Weights of a small mixture-of-experts language model, trained from scratch on English Wikipedia.
Size: 12 layers, width 512, vocabulary 32768, 160M parameters.
Experts: 64 experts in each of 10 layers, 128 SwiGLU neurons an expert, 8 picks a token, a sigmoid router.
Training: a variant of SOAP for the experts, 1193M tokens, 4551 steps.
Below are experts of layer 3 (counted from 0) of a mixture-of-experts language model. Rows are named router (the router's row for the expert), gate (a neuron's input weights, with its number), up (a neuron's input weights, with its number) and show model dimensions 256-319. Each number is 200 + 40 x the weight over its row's rms, rounded and kept within 0 to 999.
Before each expert's rows: "mostly gets" lists some tokens that are sent to it at least half of the time; "comes after" lists some tokens at least twice as common just before its tokens as in all text. This comes from a sample of Wikipedia text that the model never trained on. Tokens count by the router's weight.

# expert 8
mostly gets: "13", "30", "23", "22", "00", "26"
comes after: "20", "19", "18", ".", "–", " United"
router,295,238,154,219,163,196,205,214,184,143,167,185,208,167,178,227,294,218,188,177,175,125,156,104,170,165,211,148,178,184,166,262,140,195,154,218,200,251,146,212,179,197,131,203,260,224,187,171,210,253,164,173,254,253,241,171,180,149,258,222,136,157,156,235
gate0,372,228,224,248,206,206,229,212,158,248,166,148,248,140,216,246,214,213,236,168,138,203,214,220,116,266,220,207,279,181,218,198,181,230,221,198,270,161,143,114,141,109,157,192,183,229,173,182,125,228,174,234,190,239,216,179,203,198,210,168,226,165,191,256
up0,134,155,306,219,217,190,181,208,194,230,132,222,180,257,184,174,234,219,181,209,182,255,182,202,190,213,176,178,208,112,170,253,178,216,201,179,227,198,198,173,232,206,192,218,213,174,274,134,219,273,246,177,273,181,241,170,260,193,254,182,173,200,205,186
gate1,194,251,194,231,131,222,196,238,275,238,166,202,250,224,177,154,133,232,174,202,176,159,162,165,214,187,191,143,214,202,166,224,234,207,215,178,243,184,185,163,180,187,218,201,145,225,289,246,198,174,229,226,141,243,208,206,184,288,241,217,188,189,158,133
up1,227,181,181,267,152,288,212,245,267,158,228,217,187,251,171,242,239,149,154,156,203,189,200,204,239,200,232,150,203,186,252,153,207,166,139,244,222,203,169,217,202,170,186,229,148,179,170,230,160,211,206,226,161,214,181,227,247,150,195,156,243,170,148,164
gate2,211,228,363,191,256,123,207,214,247,229,189,216,168,186,192,253,167,203,211,138,203,228,143,121,205,188,274,283,240,132,115,165,210,110,221,239,200,229,180,211,211,187,191,239,241,235,151,179,244,171,167,241,205,169,175,132,302,135,232,231,275,166,246,212
up2,167,176,166,167,167,238,176,172,217,188,176,202,220,205,185,264,222,166,195,247,165,226,197,215,235,179,175,110,207,214,224,199,240,187,216,226,193,209,239,254,219,223,155,174,206,172,224,264,158,220,196,177,223,194,172,220,161,179,231,164,208,231,215,163

# expert 24
mostly gets: " Green", " tick", " —", " League", " football", " —;"
comes after: " |", "|", "-", ":", ";", "'s"
router,307,215,175,185,157,224,181,252,190,200,261,166,185,141,250,230,254,215,212,240,210,212,209,186,217,239,179,220,196,218,187,231,113,191,184,212,241,225,173,198,193,149,163,201,191,305,230,183,222,127,217,243,237,196,253,224,141,228,187,190,181,207,251,187
gate0,304,215,159,197,197,118,238,270,176,161,214,183,227,210,191,136,193,209,269,186,249,182,191,188,244,151,240,169,217,204,221,250,227,235,263,232,160,248,223,170,200,242,129,168,229,207,163,181,217,173,205,273,126,197,104,210,208,149,204,229,168,189,164,242
up0,222,229,187,202,223,183,149,256,220,167,224,269,198,149,224,129,194,171,205,213,215,200,222,181,220,182,234,136,227,236,238,209,256,251,228,199,212,259,177,257,138,241,205,208,249,247,143,198,207,182,285,227,169,208,178,151,257,198,234,230,257,246,265,215
gate1,232,275,225,177,183,298,132,260,183,159,199,185,171,155,170,194,230,201,191,174,191,204,185,183,212,219,231,288,225,201,219,163,236,144,201,238,142,213,292,164,199,199,215,274,178,212,250,130,249,185,269,245,196,198,161,229,246,180,140,279,293,223,259,263
up1,191,210,193,185,187,279,238,224,171,286,163,118,193,213,212,169,198,210,118,227,177,192,126,278,209,184,208,219,185,170,149,247,201,190,185,245,238,149,178,178,197,229,164,280,257,152,243,173,171,199,179,237,222,176,221,246,205,152,185,268,138,174,246,167
gate2,234,223,319,232,174,125,158,176,258,227,231,159,244,121,218,306,223,186,219,218,185,197,185,232,126,185,144,197,255,215,207,194,255,219,183,197,224,249,215,114,269,218,174,171,152,165,209,141,194,200,256,157,191,212,205,249,213,213,233,266,155,237,158,153
up2,247,158,243,217,227,183,201,238,204,209,173,226,154,178,221,227,245,214,195,244,211,165,185,194,175,181,216,208,219,245,200,114,247,151,161,167,191,186,184,138,185,209,201,143,150,203,181,212,199,190,167,231,285,146,217,259,207,216,239,280,209,188,200,129

# expert 59
mostly gets: "36", "29", "38", "8", "43", "37"
comes after: " ", ".", "°", "–", "′", "19"
router,217,237,195,208,146,229,179,216,279,256,205,175,225,275,224,199,273,192,216,211,202,63,219,161,178,205,218,239,181,150,193,201,157,213,157,232,159,230,273,211,197,203,128,245,272,291,201,233,252,207,174,133,297,164,215,142,161,209,260,163,239,128,144,209
gate0,289,167,222,206,244,218,126,220,243,177,140,174,231,159,188,190,220,267,169,131,266,265,192,192,194,205,245,152,263,194,263,203,247,227,227,239,139,107,226,163,205,249,218,225,124,212,175,188,123,232,229,249,184,198,275,130,168,318,199,220,181,264,140,201
up0,155,220,233,218,163,195,131,263,109,161,212,251,206,210,151,181,226,181,240,108,216,203,199,209,283,198,229,212,134,206,228,234,213,195,197,220,262,226,194,204,158,265,162,202,207,171,238,216,180,179,204,245,168,240,191,210,223,167,97,180,230,186,146,163
gate1,172,371,209,151,241,222,211,264,270,186,116,143,231,207,251,213,194,257,163,182,248,179,169,180,152,253,141,176,132,233,310,192,236,239,192,212,180,283,256,134,188,185,219,198,193,172,162,221,201,188,240,193,225,211,200,155,184,86,237,161,192,159,204,237
up1,190,232,200,167,208,170,199,227,160,268,222,216,239,225,228,183,192,242,197,243,125,219,182,197,185,216,221,124,190,191,198,146,186,164,189,181,246,272,217,190,193,179,203,223,146,194,246,195,246,207,119,186,151,215,212,264,203,179,204,199,203,194,232,197
gate2,178,196,324,222,204,215,193,229,227,173,123,242,237,230,159,190,241,165,261,224,177,190,180,157,172,174,303,162,241,199,171,189,111,178,190,179,204,145,232,211,217,222,237,217,177,229,118,205,240,229,207,166,257,183,157,227,202,144,199,216,220,184,200,163
up2,175,177,265,183,195,152,274,175,184,127,197,159,217,183,177,233,211,180,204,222,225,188,183,201,221,171,196,214,167,225,203,206,233,149,270,196,175,144,216,166,236,127,265,248,221,198,285,202,269,154,169,222,143,265,189,172,207,206,187,80,200,205,182,193

# expert 46
mostly gets: "\n", "20", "19", ")\n", "18", ".\n"
comes after: " ", "19", "20", "18", "–", " ("
router,226,229,133,191,147,189,174,221,209,251,127,153,163,188,201,261,270,228,177,191,274,241,192,212,204,246,186,186,185,188,111,198,238,175,183,243,190,207,222,228,170,151,228,188,142,138,236,137,197,197,215,169,183,166,184,202,207,112,234,252,218,213,167,163
gate0,290,166,215,196,187,151,206,225,160,215,277,167,235,188,158,147,284,249,192,221,238,177,226,259,191,163,185,253,223,186,238,184,227,198,182,125,226,180,158,151,248,191,205,115,231,105,182,228,224,262,224,236,198,180,258,196,220,210,230,215,114,156,208,223
up0,186,220,241,211,226,133,223,241,176,267,188,242,264,197,165,211,268,254,207,187,238,204,192,212,251,177,139,184,248,157,207,136,159,223,217,166,157,176,198,229,222,135,209,141,192,166,217,209,99,214,239,129,229,228,152,246,237,210,219,254,178,216,219,245
gate1,187,289,159,139,231,211,138,168,168,227,184,228,148,193,177,205,221,243,173,210,170,259,178,205,201,248,161,206,174,239,210,214,195,277,227,256,199,180,206,212,213,223,208,279,173,238,216,177,176,229,220,199,240,151,155,147,217,151,210,164,166,217,168,240
up1,210,167,197,173,182,222,186,223,214,290,151,174,266,230,178,240,233,190,214,191,169,190,161,114,235,212,212,183,186,169,133,236,216,236,205,259,203,166,225,271,214,189,203,231,211,172,194,173,220,195,254,269,172,190,134,194,163,164,160,241,197,203,193,222
gate2,241,187,285,159,195,181,202,180,220,180,176,227,241,213,170,157,198,186,200,164,269,287,181,237,225,194,163,217,123,161,246,285,187,244,218,234,127,160,174,165,183,138,206,104,225,194,236,215,237,254,157,195,229,268,148,204,204,176,237,193,164,145,174,205
up2,230,233,189,210,191,132,274,225,202,201,288,232,209,301,226,326,174,212,192,205,151,116,142,159,246,218,159,265,197,190,245,171,108,162,232,183,227,263,208,203,211,262,207,313,180,196,187,254,200,171,151,178,162,209,183,118,197,103,212,216,232,286,244,199

# expert 22
mostly gets: " Championships", " coach", " club", " football", " team", " Apps"
comes after: "-", " |", "|", " /", "\n\n", "0"
router,221,112,232,200,159,209,207,167,211,169,184,235,212,208,223,211,281,143,203,208,162,139,158,175,185,216,211,281,172,219,245,178,121,199,183,197,216,288,314,213,240,183,145,183,185,268,224,208,203,194,202,181,232,180,157,197,198,187,177,162,270,209,250,212
gate0,266,246,222,206,152,200,195,135,230,198,180,200,106,213,157,218,201,184,200,288,147,164,249,168,239,234,214,201,209,173,207,193,184,240,206,196,235,227,202,171,134,125,211,167,214,222,141,163,125,242,190,138,152,216,244,176,257,143,169,200,184,163,165,164
up0,176,228,197,234,172,180,219,217,184,162,205,151,190,205,239,214,276,234,202,262,182,215,135,210,214,242,197,291,272,211,219,210,241,138,221,224,259,233,215,169,171,206,181,175,217,231,158,160,251,176,162,249,207,131,172,183,166,285,109,240,209,224,135,242
gate1,238,296,184,156,223,198,220,202,226,236,224,157,225,209,204,181,158,177,182,235,216,176,141,157,173,198,218,234,153,228,177,150,124,196,130,210,197,166,207,181,182,176,197,181,231,216,180,165,152,194,174,158,207,168,281,229,166,129,170,202,193,319,229,170
up1,96,185,199,148,214,210,209,179,232,160,259,182,219,212,186,194,128,180,227,196,163,215,219,164,196,199,239,250,180,182,108,226,180,182,166,273,240,184,158,242,273,214,219,217,194,160,270,219,199,185,242,163,167,116,153,258,156,199,246,243,279,152,138,221
gate2,163,209,264,288,318,197,201,120,176,180,207,185,189,212,294,186,222,179,204,286,185,206,210,189,214,282,146,183,169,208,202,259,242,230,194,214,277,190,240,156,254,203,253,208,115,162,103,196,232,191,196,212,229,210,196,214,197,287,227,161,152,200,192,179
up2,239,222,120,169,171,216,224,156,148,209,195,190,227,276,219,211,192,166,164,177,145,188,187,181,190,248,232,280,144,259,145,267,204,144,148,218,213,274,128,215,217,160,118,189,237,178,220,156,277,112,221,167,182,170,165,184,207,248,220,223,149,198,271,162

# expert 4
mostly gets: " ", ":", "′", "):", " including", " UTC"
comes after: " |", "|", ":", "-", ";", " Born"
router,203,264,195,180,171,269,164,181,201,179,216,232,91,157,207,179,225,242,160,164,154,189,238,158,148,157,163,245,177,157,125,139,199,189,242,194,221,214,204,190,188,185,183,183,172,228,204,182,226,216,188,213,205,135,157,163,169,141,158,165,247,157,176,213
gate0,319,280,223,180,157,162,138,187,183,191,255,192,231,207,148,152,230,204,300,175,271,202,246,230,125,171,172,285,234,201,183,236,248,205,161,226,167,176,201,247,155,151,105,204,182,142,172,242,163,209,206,203,242,228,166,224,157,148,208,160,231,226,274,144
up0,293,131,178,195,201,221,236,109,222,238,155,154,173,173,244,220,211,214,232,213,172,162,233,171,187,193,190,160,304,201,177,202,232,193,235,191,219,272,183,194,220,179,251,128,209,195,182,222,144,185,175,135,173,247,175,110,205,203,195,253,151,187,215,250
gate1,266,372,221,146,197,190,158,117,157,304,185,259,139,185,205,236,215,180,212,199,153,179,169,175,247,157,211,166,184,221,136,147,206,154,152,229,223,179,167,197,197,210,172,192,165,191,90,222,278,191,250,191,256,302,207,168,178,246,176,253,182,191,180,227
up1,185,213,248,133,198,230,206,160,125,200,182,185,197,235,252,175,197,164,164,215,237,180,184,233,253,195,199,140,241,214,189,182,173,185,232,185,232,89,188,221,145,227,215,152,191,174,183,238,234,217,194,205,211,242,190,219,206,199,157,206,212,178,204,179
gate2,116,119,363,161,247,171,199,209,227,153,146,195,172,186,163,201,276,148,236,169,226,185,227,198,267,174,148,199,144,175,95,211,211,174,159,168,196,219,142,177,179,197,219,257,156,233,179,244,175,249,169,203,201,178,179,261,190,206,188,222,255,137,139,194
up2,170,235,215,238,210,219,200,174,210,128,157,226,183,268,109,220,114,187,246,242,183,202,181,199,149,184,214,184,130,166,264,333,202,180,218,202,141,177,242,218,202,169,161,101,191,197,126,207,240,228,230,238,189,218,255,216,239,190,207,183,218,179,208,244

# expert 31
mostly gets: " New", " William", " Church", " Texas", " California", " University"
comes after: " the", " of", ",", " in", "-", ":"
router,263,195,246,163,260,256,229,198,245,328,209,205,202,125,217,177,270,254,209,97,149,247,168,313,140,221,204,243,222,220,175,197,252,204,247,249,215,173,198,233,153,198,186,268,220,222,254,192,250,300,128,212,244,189,191,224,234,132,220,136,222,206,192,205
gate0,243,224,214,197,175,102,231,205,232,175,248,238,148,256,281,236,187,148,139,155,171,125,117,186,119,175,137,207,274,107,195,203,163,193,224,264,217,144,180,214,207,208,150,131,126,204,193,174,174,214,201,232,227,211,187,215,182,172,208,207,193,196,200,171
up0,242,121,233,209,202,217,231,243,233,208,184,209,184,195,140,139,197,160,177,159,175,220,149,215,168,207,263,204,175,216,154,215,210,190,225,195,193,181,200,211,209,207,176,118,229,251,235,261,186,157,224,154,180,157,236,287,186,234,174,164,84,183,239,219
gate1,235,269,205,216,285,188,237,164,235,219,202,149,204,131,230,187,207,232,176,275,109,303,257,305,208,182,265,241,185,203,170,140,202,189,148,184,208,244,190,236,189,212,212,197,213,225,255,255,183,197,243,178,247,230,181,241,191,197,251,198,191,141,209,232
up1,238,205,241,200,237,229,232,285,175,177,241,233,172,156,128,158,174,262,190,193,178,184,247,186,184,176,221,195,246,215,238,167,208,168,178,226,171,227,252,180,232,185,233,226,186,225,99,198,215,143,196,161,168,165,213,179,202,157,259,206,133,179,213,161
gate2,217,207,295,229,202,198,243,219,190,184,168,227,196,237,162,168,257,273,249,185,170,262,215,203,159,226,252,167,164,197,167,205,252,202,160,171,205,216,335,155,208,195,202,206,209,151,208,256,124,201,198,108,127,193,144,198,186,177,176,196,268,219,171,193
up2,253,204,177,151,219,225,160,221,188,276,183,214,252,271,284,191,123,206,196,171,180,148,197,203,289,230,163,158,171,127,172,210,196,215,240,164,172,138,258,214,203,268,231,218,212,201,154,156,199,243,232,216,180,146,141,170,169,157,181,194,238,219,160,192

# expert 14
mostly gets: "20", "19", "40", "29", "35", "30"
comes after: " ", ".", " (", "–", "°", " $"
router,134,199,214,201,119,242,207,202,184,217,249,144,200,218,176,185,239,234,253,205,203,177,200,282,228,153,184,198,123,260,198,225,201,205,144,177,189,204,178,169,246,243,231,314,306,166,221,213,258,222,185,157,134,177,222,202,138,249,257,216,253,84,242,174
gate0,279,202,133,181,193,270,213,197,253,147,260,170,175,122,282,244,190,209,217,261,173,209,205,220,189,192,199,182,152,150,212,203,151,213,169,152,204,117,224,255,301,214,211,253,254,206,287,198,221,258,203,187,211,257,231,199,135,175,203,221,278,193,157,248
up0,208,273,196,246,164,244,230,187,166,220,158,187,188,195,162,182,211,275,206,231,205,247,203,191,220,226,169,178,271,193,235,250,197,191,212,241,218,151,155,184,263,149,197,210,210,267,207,216,236,255,164,151,215,182,156,251,116,188,225,144,219,164,237,206
gate1,208,338,164,199,170,216,277,178,215,180,114,191,232,249,255,186,269,214,267,180,251,175,226,214,141,229,228,221,240,216,296,194,236,269,238,231,264,211,221,169,90,205,192,185,188,218,185,154,216,208,130,157,203,174,140,139,238,243,104,189,175,212,262,223
up1,182,196,159,140,145,243,186,242,220,213,198,249,199,161,177,191,177,200,201,218,223,188,219,170,261,199,160,202,234,123,216,233,187,149,177,218,175,254,165,181,257,143,187,217,256,219,241,243,221,264,206,172,128,146,213,231,209,121,282,162,200,128,209,252
gate2,221,222,302,142,225,154,236,201,171,251,263,217,203,251,228,195,210,239,163,233,244,197,169,177,221,176,220,187,249,217,254,232,245,221,206,185,274,124,119,159,246,133,227,229,105,176,189,242,278,163,251,166,145,172,234,206,276,195,220,195,189,211,207,281
up2,140,201,128,265,176,198,226,180,190,212,220,182,197,146,144,165,220,123,222,194,264,158,175,207,299,198,126,220,264,173,226,212,213,148,238,164,204,189,207,208,194,189,227,207,127,291,193,212,181,184,165,195,186,209,210,176,284,119,107,184,164,187,218,144

# expert 11
mostly gets: " University", " other", " family", " National", "°N", " British"
comes after: "-", " the", " a", "\n\n", ":", "\n"
router,167,168,223,225,229,232,162,169,220,248,165,249,191,237,197,237,219,194,246,186,203,230,233,171,184,219,225,295,224,221,253,250,167,205,193,199,246,251,266,230,150,156,106,211,170,299,230,208,197,189,210,157,207,190,161,237,220,163,215,214,335,198,228,208
gate0,316,182,258,192,240,227,222,168,198,204,167,130,151,177,223,241,251,256,223,204,174,209,192,164,167,157,134,193,183,223,224,192,203,180,257,125,251,146,260,261,149,202,215,226,154,190,195,219,209,137,300,201,182,167,191,211,209,235,165,198,222,215,173,198
up0,192,236,180,203,186,226,207,172,206,227,253,165,159,216,189,220,163,204,266,215,156,131,236,190,160,193,225,231,144,197,155,245,231,246,181,189,212,188,131,226,142,153,109,255,143,163,187,210,155,263,263,175,141,230,141,275,204,176,154,153,205,288,215,176
gate1,210,411,163,194,218,226,156,189,220,225,174,162,183,251,211,308,218,112,299,190,176,242,137,233,201,242,209,239,171,174,211,115,202,230,234,260,243,154,183,181,175,172,211,171,144,138,256,183,252,218,212,189,201,197,132,162,170,276,197,185,137,239,185,138
up1,173,167,238,84,158,194,240,249,189,204,155,264,175,275,192,154,215,140,251,206,193,167,250,208,234,230,242,163,226,193,136,191,209,174,125,155,130,191,197,246,138,264,178,146,155,229,180,196,182,141,231,227,177,198,252,203,235,115,202,232,248,157,240,217
gate2,182,189,278,179,151,175,146,250,195,149,152,263,171,222,259,196,202,160,134,206,221,220,240,221,196,192,193,220,162,168,161,218,206,128,168,140,205,184,144,301,171,222,190,247,148,232,125,209,205,193,179,235,298,196,315,207,213,148,235,105,236,237,214,253
up2,183,227,179,206,229,206,198,114,207,213,163,259,166,129,178,142,215,195,187,304,267,220,249,203,118,201,235,275,202,215,216,193,261,252,208,232,258,205,278,216,330,193,235,278,195,204,341,193,179,183,216,192,257,208,201,189,225,232,220,174,245,240,241,250

# expert 20
mostly gets: " N", " John", " St", " T", " J", " K"
comes after: " the", " of", " and", " by", ":", " The"
router,275,205,136,214,238,249,201,244,229,274,229,177,154,188,236,221,230,251,247,156,159,257,183,281,242,136,174,180,187,191,190,191,242,140,197,244,192,167,157,177,211,176,196,205,297,182,186,179,262,283,183,264,190,120,187,247,236,182,189,230,105,317,155,220
gate0,351,248,210,132,196,206,193,193,125,207,272,192,196,161,234,154,238,198,141,165,196,189,258,238,207,244,241,188,210,221,153,145,227,221,231,188,144,210,120,140,183,207,209,212,209,180,248,281,229,233,200,132,221,216,179,191,203,178,173,256,233,130,224,207
up0,230,175,131,165,167,242,166,227,218,148,133,170,214,157,230,164,200,207,169,219,221,252,221,222,195,201,179,221,226,199,199,187,202,229,168,183,198,224,136,158,185,152,235,156,195,213,200,176,153,195,245,177,230,215,161,194,241,208,196,213,209,207,207,210
gate1,209,323,171,250,215,203,181,230,207,196,185,215,251,201,171,172,191,254,201,212,195,210,296,232,178,208,195,133,225,218,219,163,225,255,185,243,167,263,221,213,191,119,234,171,154,171,295,129,174,232,179,225,244,134,278,223,209,232,242,194,223,188,180,149
up1,152,279,220,113,260,224,249,211,199,208,187,216,160,202,223,151,159,237,161,235,218,173,150,174,197,207,182,179,233,253,174,232,130,150,168,204,237,182,219,154,252,220,222,143,171,155,169,121,162,206,200,278,221,190,217,218,181,250,220,165,194,230,237,207
gate2,161,212,339,181,185,234,176,234,306,121,253,163,242,189,195,208,189,272,200,207,223,244,248,140,229,203,187,194,135,154,244,228,197,179,184,185,198,210,179,179,180,100,150,181,162,170,242,145,198,250,181,206,194,190,236,220,170,307,257,132,135,255,228,212
up2,121,220,235,248,186,239,186,224,171,262,169,215,210,238,291,253,146,135,186,214,155,200,122,237,255,205,189,163,196,178,257,245,159,212,212,232,167,165,165,212,202,222,129,198,223,157,262,200,274,256,262,170,186,256,156,179,156,153,133,130,204,175,163,203

# expert 28
mostly gets: " University", " School", " Street", " Church", " War", " Film"
comes after: " the", " of", " and", "==", " a", "'s"
router,190,267,177,157,154,291,178,176,237,294,206,186,232,139,164,242,238,192,215,203,234,240,179,249,216,274,241,214,219,173,169,187,225,216,204,216,233,142,215,169,182,173,181,227,184,194,303,140,258,255,132,169,201,189,282,260,199,204,157,238,185,193,199,188
gate0,318,155,154,133,234,208,156,243,187,129,197,209,229,208,192,260,119,138,232,211,247,240,166,261,217,208,174,197,264,180,182,216,227,185,202,187,222,253,136,170,190,164,172,201,113,162,177,142,184,211,210,227,246,155,214,206,119,160,226,167,257,243,191,239
up0,214,182,205,210,216,250,94,201,182,242,163,179,157,147,250,178,215,156,251,209,255,284,251,241,242,214,147,132,198,185,179,184,193,145,171,181,166,231,235,248,174,171,155,172,236,219,211,209,164,179,243,160,206,110,195,227,169,231,160,223,204,175,163,209
gate1,229,301,205,209,252,192,215,120,167,173,182,220,213,209,142,197,225,178,214,197,221,174,236,168,267,263,170,261,182,208,206,225,147,207,196,119,212,203,180,225,181,178,179,229,196,186,225,276,218,204,224,212,172,173,219,261,206,158,181,177,153,152,167,134
up1,270,94,205,218,168,150,210,138,242,209,177,136,170,198,169,95,250,169,180,247,222,232,216,241,198,122,145,173,216,194,182,205,173,150,218,185,248,148,226,180,182,198,203,158,200,221,197,221,195,225,189,206,209,227,279,280,171,159,236,211,204,266,242,198
gate2,216,216,277,179,223,173,157,188,213,138,186,203,204,205,202,196,178,221,131,208,226,276,220,189,215,228,194,259,203,206,171,191,236,215,257,224,160,211,182,239,206,67,195,170,197,230,190,171,216,219,190,213,266,152,218,253,216,137,164,203,231,178,211,217
up2,216,236,220,210,157,149,238,179,272,217,244,183,259,189,254,136,291,222,202,143,228,236,205,165,190,164,200,208,240,224,273,235,253,150,219,153,184,216,203,214,195,168,236,132,148,211,138,243,146,228,153,101,144,166,94,217,168,175,198,258,207,196,196,211

# expert 61
mostly gets: "-", "–", "19", "09", " September", "07"
comes after: "20", "19", "\n", " ", "18", ")\n"
router,258,182,227,206,194,190,153,198,169,201,180,222,230,210,213,230,195,215,192,193,230,188,106,154,206,216,229,212,194,215,130,243,161,166,163,165,236,193,209,188,203,270,206,183,221,206,227,156,208,251,160,175,216,277,237,228,242,226,213,205,283,270,136,199
gate0,355,191,221,159,235,145,166,152,179,165,111,213,128,251,164,241,222,300,252,237,202,170,206,263,201,190,162,135,192,198,114,167,162,259,124,265,174,220,231,171,204,192,225,192,235,218,158,135,196,224,108,227,142,176,257,275,207,214,219,183,175,218,187,201
up0,196,206,248,230,212,71,219,216,190,124,118,247,169,220,212,199,198,207,177,228,209,176,264,175,236,203,277,131,200,175,226,168,215,158,178,253,203,116,155,170,182,184,208,112,163,182,235,211,142,216,231,184,133,162,160,209,234,236,207,162,156,188,141,205
gate1,289,261,257,144,168,128,236,238,249,184,220,176,204,215,145,180,177,131,206,166,206,157,186,274,193,270,188,198,312,212,134,214,234,154,204,251,254,203,120,132,224,194,275,164,206,167,222,196,312,195,178,243,182,158,241,177,226,218,237,145,217,239,237,122
up1,301,133,171,232,196,250,217,215,259,197,175,222,215,184,184,199,208,171,126,247,212,239,251,253,211,128,156,185,250,128,234,232,215,210,182,183,160,251,168,140,269,189,237,200,183,184,241,256,190,209,229,266,267,131,259,250,168,176,197,147,104,110,214,183
gate2,198,211,311,227,202,114,148,152,225,140,131,186,230,218,172,177,223,238,216,164,187,222,180,259,189,164,210,205,269,251,197,184,178,230,161,159,183,190,195,160,122,202,224,171,227,219,190,194,245,205,227,172,153,216,164,254,204,198,161,207,241,180,193,99
up2,184,164,209,165,192,171,170,195,205,202,232,251,177,271,306,166,194,216,209,186,242,218,193,257,208,255,153,198,164,213,269,197,109,204,208,234,162,240,219,157,261,214,253,135,264,193,172,240,212,141,166,218,149,180,201,201,266,180,181,177,222,244,217,172

# expert 6
mostly gets: " ", "19", "20", "18", "9", " four"
comes after: " ", " |", "|", ";", " (", ":"
router,169,209,191,188,168,224,220,221,210,235,188,161,168,148,176,221,232,134,226,167,168,248,209,230,155,207,152,186,77,241,205,136,249,164,241,195,163,178,224,190,131,172,224,284,203,269,221,195,184,237,202,172,194,145,192,244,213,112,172,212,216,228,313,215
gate0,310,196,260,197,220,251,127,172,138,173,204,225,219,261,222,226,224,149,211,189,147,223,247,203,195,166,173,290,215,151,201,197,230,241,86,312,204,288,208,231,164,227,205,246,150,189,149,195,254,189,197,222,185,224,199,151,159,226,177,184,183,224,220,178
up0,212,242,225,174,227,160,82,189,203,171,181,183,140,248,163,228,184,152,197,188,193,199,238,209,216,214,274,163,258,136,202,151,218,222,164,247,146,181,135,194,206,208,192,173,183,163,139,177,221,215,251,177,225,225,255,165,174,220,247,256,224,195,149,248
gate1,260,348,243,279,215,219,218,169,209,189,117,219,161,178,189,205,239,207,201,193,225,192,187,174,210,176,228,94,216,200,164,206,211,198,200,187,260,190,185,228,164,241,240,163,194,182,145,169,215,146,273,227,163,240,252,210,159,145,213,222,179,152,204,212
up1,214,223,212,258,227,185,226,156,168,133,108,292,219,190,143,171,252,140,195,242,191,166,236,143,186,190,234,206,185,146,228,256,199,185,175,163,191,255,208,197,231,187,209,131,205,190,159,187,143,213,222,224,223,220,229,157,141,118,226,245,199,165,181,233
gate2,219,215,307,238,201,130,265,176,207,183,189,240,206,184,142,165,213,240,218,216,241,190,201,193,231,166,200,158,208,184,240,116,285,214,205,205,139,191,287,158,175,282,283,193,195,216,177,187,196,223,154,206,222,206,212,279,194,176,193,176,197,247,267,168
up2,196,155,146,233,230,192,185,306,196,184,170,182,138,141,131,234,185,183,183,103,158,171,156,183,246,214,204,189,204,222,196,182,220,215,179,180,261,221,158,240,243,173,117,165,179,114,201,204,260,150,200,244,180,212,175,254,233,172,169,200,291,149,131,231

# expert 53
mostly gets: " |", " in", " ", " In", "In", " modern"
comes after: " |", ")", "0", "1", "|", "2"
router,107,232,211,189,201,175,173,249,168,183,163,189,117,202,187,175,192,172,290,203,200,221,249,225,227,158,188,242,184,204,156,184,222,142,178,220,248,208,256,121,256,207,169,223,199,213,237,177,276,179,155,205,180,204,230,211,143,167,175,232,125,205,182,189
gate0,364,191,231,219,201,221,148,218,204,224,235,153,193,225,153,194,211,197,152,225,219,220,182,204,246,102,239,210,202,213,166,176,257,170,201,142,223,199,211,224,199,255,181,242,208,135,136,162,225,226,226,192,203,150,77,266,141,230,215,233,192,152,241,162
up0,171,204,214,285,196,235,274,198,219,139,202,218,186,172,92,140,231,156,237,253,253,198,221,199,233,265,219,186,258,203,212,183,229,200,232,205,280,208,220,201,164,144,242,166,176,147,156,202,184,210,207,151,196,225,214,269,220,190,122,267,182,132,298,291
gate1,208,299,213,195,202,114,208,269,246,210,152,167,183,159,227,161,250,265,203,202,291,153,135,200,181,175,180,208,146,158,199,195,180,121,202,175,213,124,235,98,174,235,210,204,222,136,164,208,256,214,166,170,194,200,106,254,214,228,249,207,133,181,211,258
up1,133,188,249,207,200,200,219,155,224,146,227,200,235,130,212,198,259,162,211,184,157,180,126,164,201,141,197,243,169,148,152,147,196,201,240,224,165,227,187,199,206,203,261,190,130,272,207,184,158,214,224,170,185,98,158,152,169,202,232,157,179,182,160,165
gate2,223,215,374,156,187,193,302,238,240,193,189,183,142,164,135,225,185,198,256,190,172,125,256,183,286,223,178,158,173,162,213,174,187,199,209,190,215,233,191,210,243,140,133,218,153,171,279,216,194,245,247,273,159,248,273,254,210,149,261,194,207,182,256,178
up2,206,226,197,181,197,186,221,248,214,156,191,220,159,212,145,145,178,229,244,166,115,245,184,151,179,141,223,159,211,154,242,192,238,168,276,243,220,195,187,123,195,169,245,228,192,200,203,179,213,147,181,176,251,239,221,200,252,96,168,180,174,173,171,259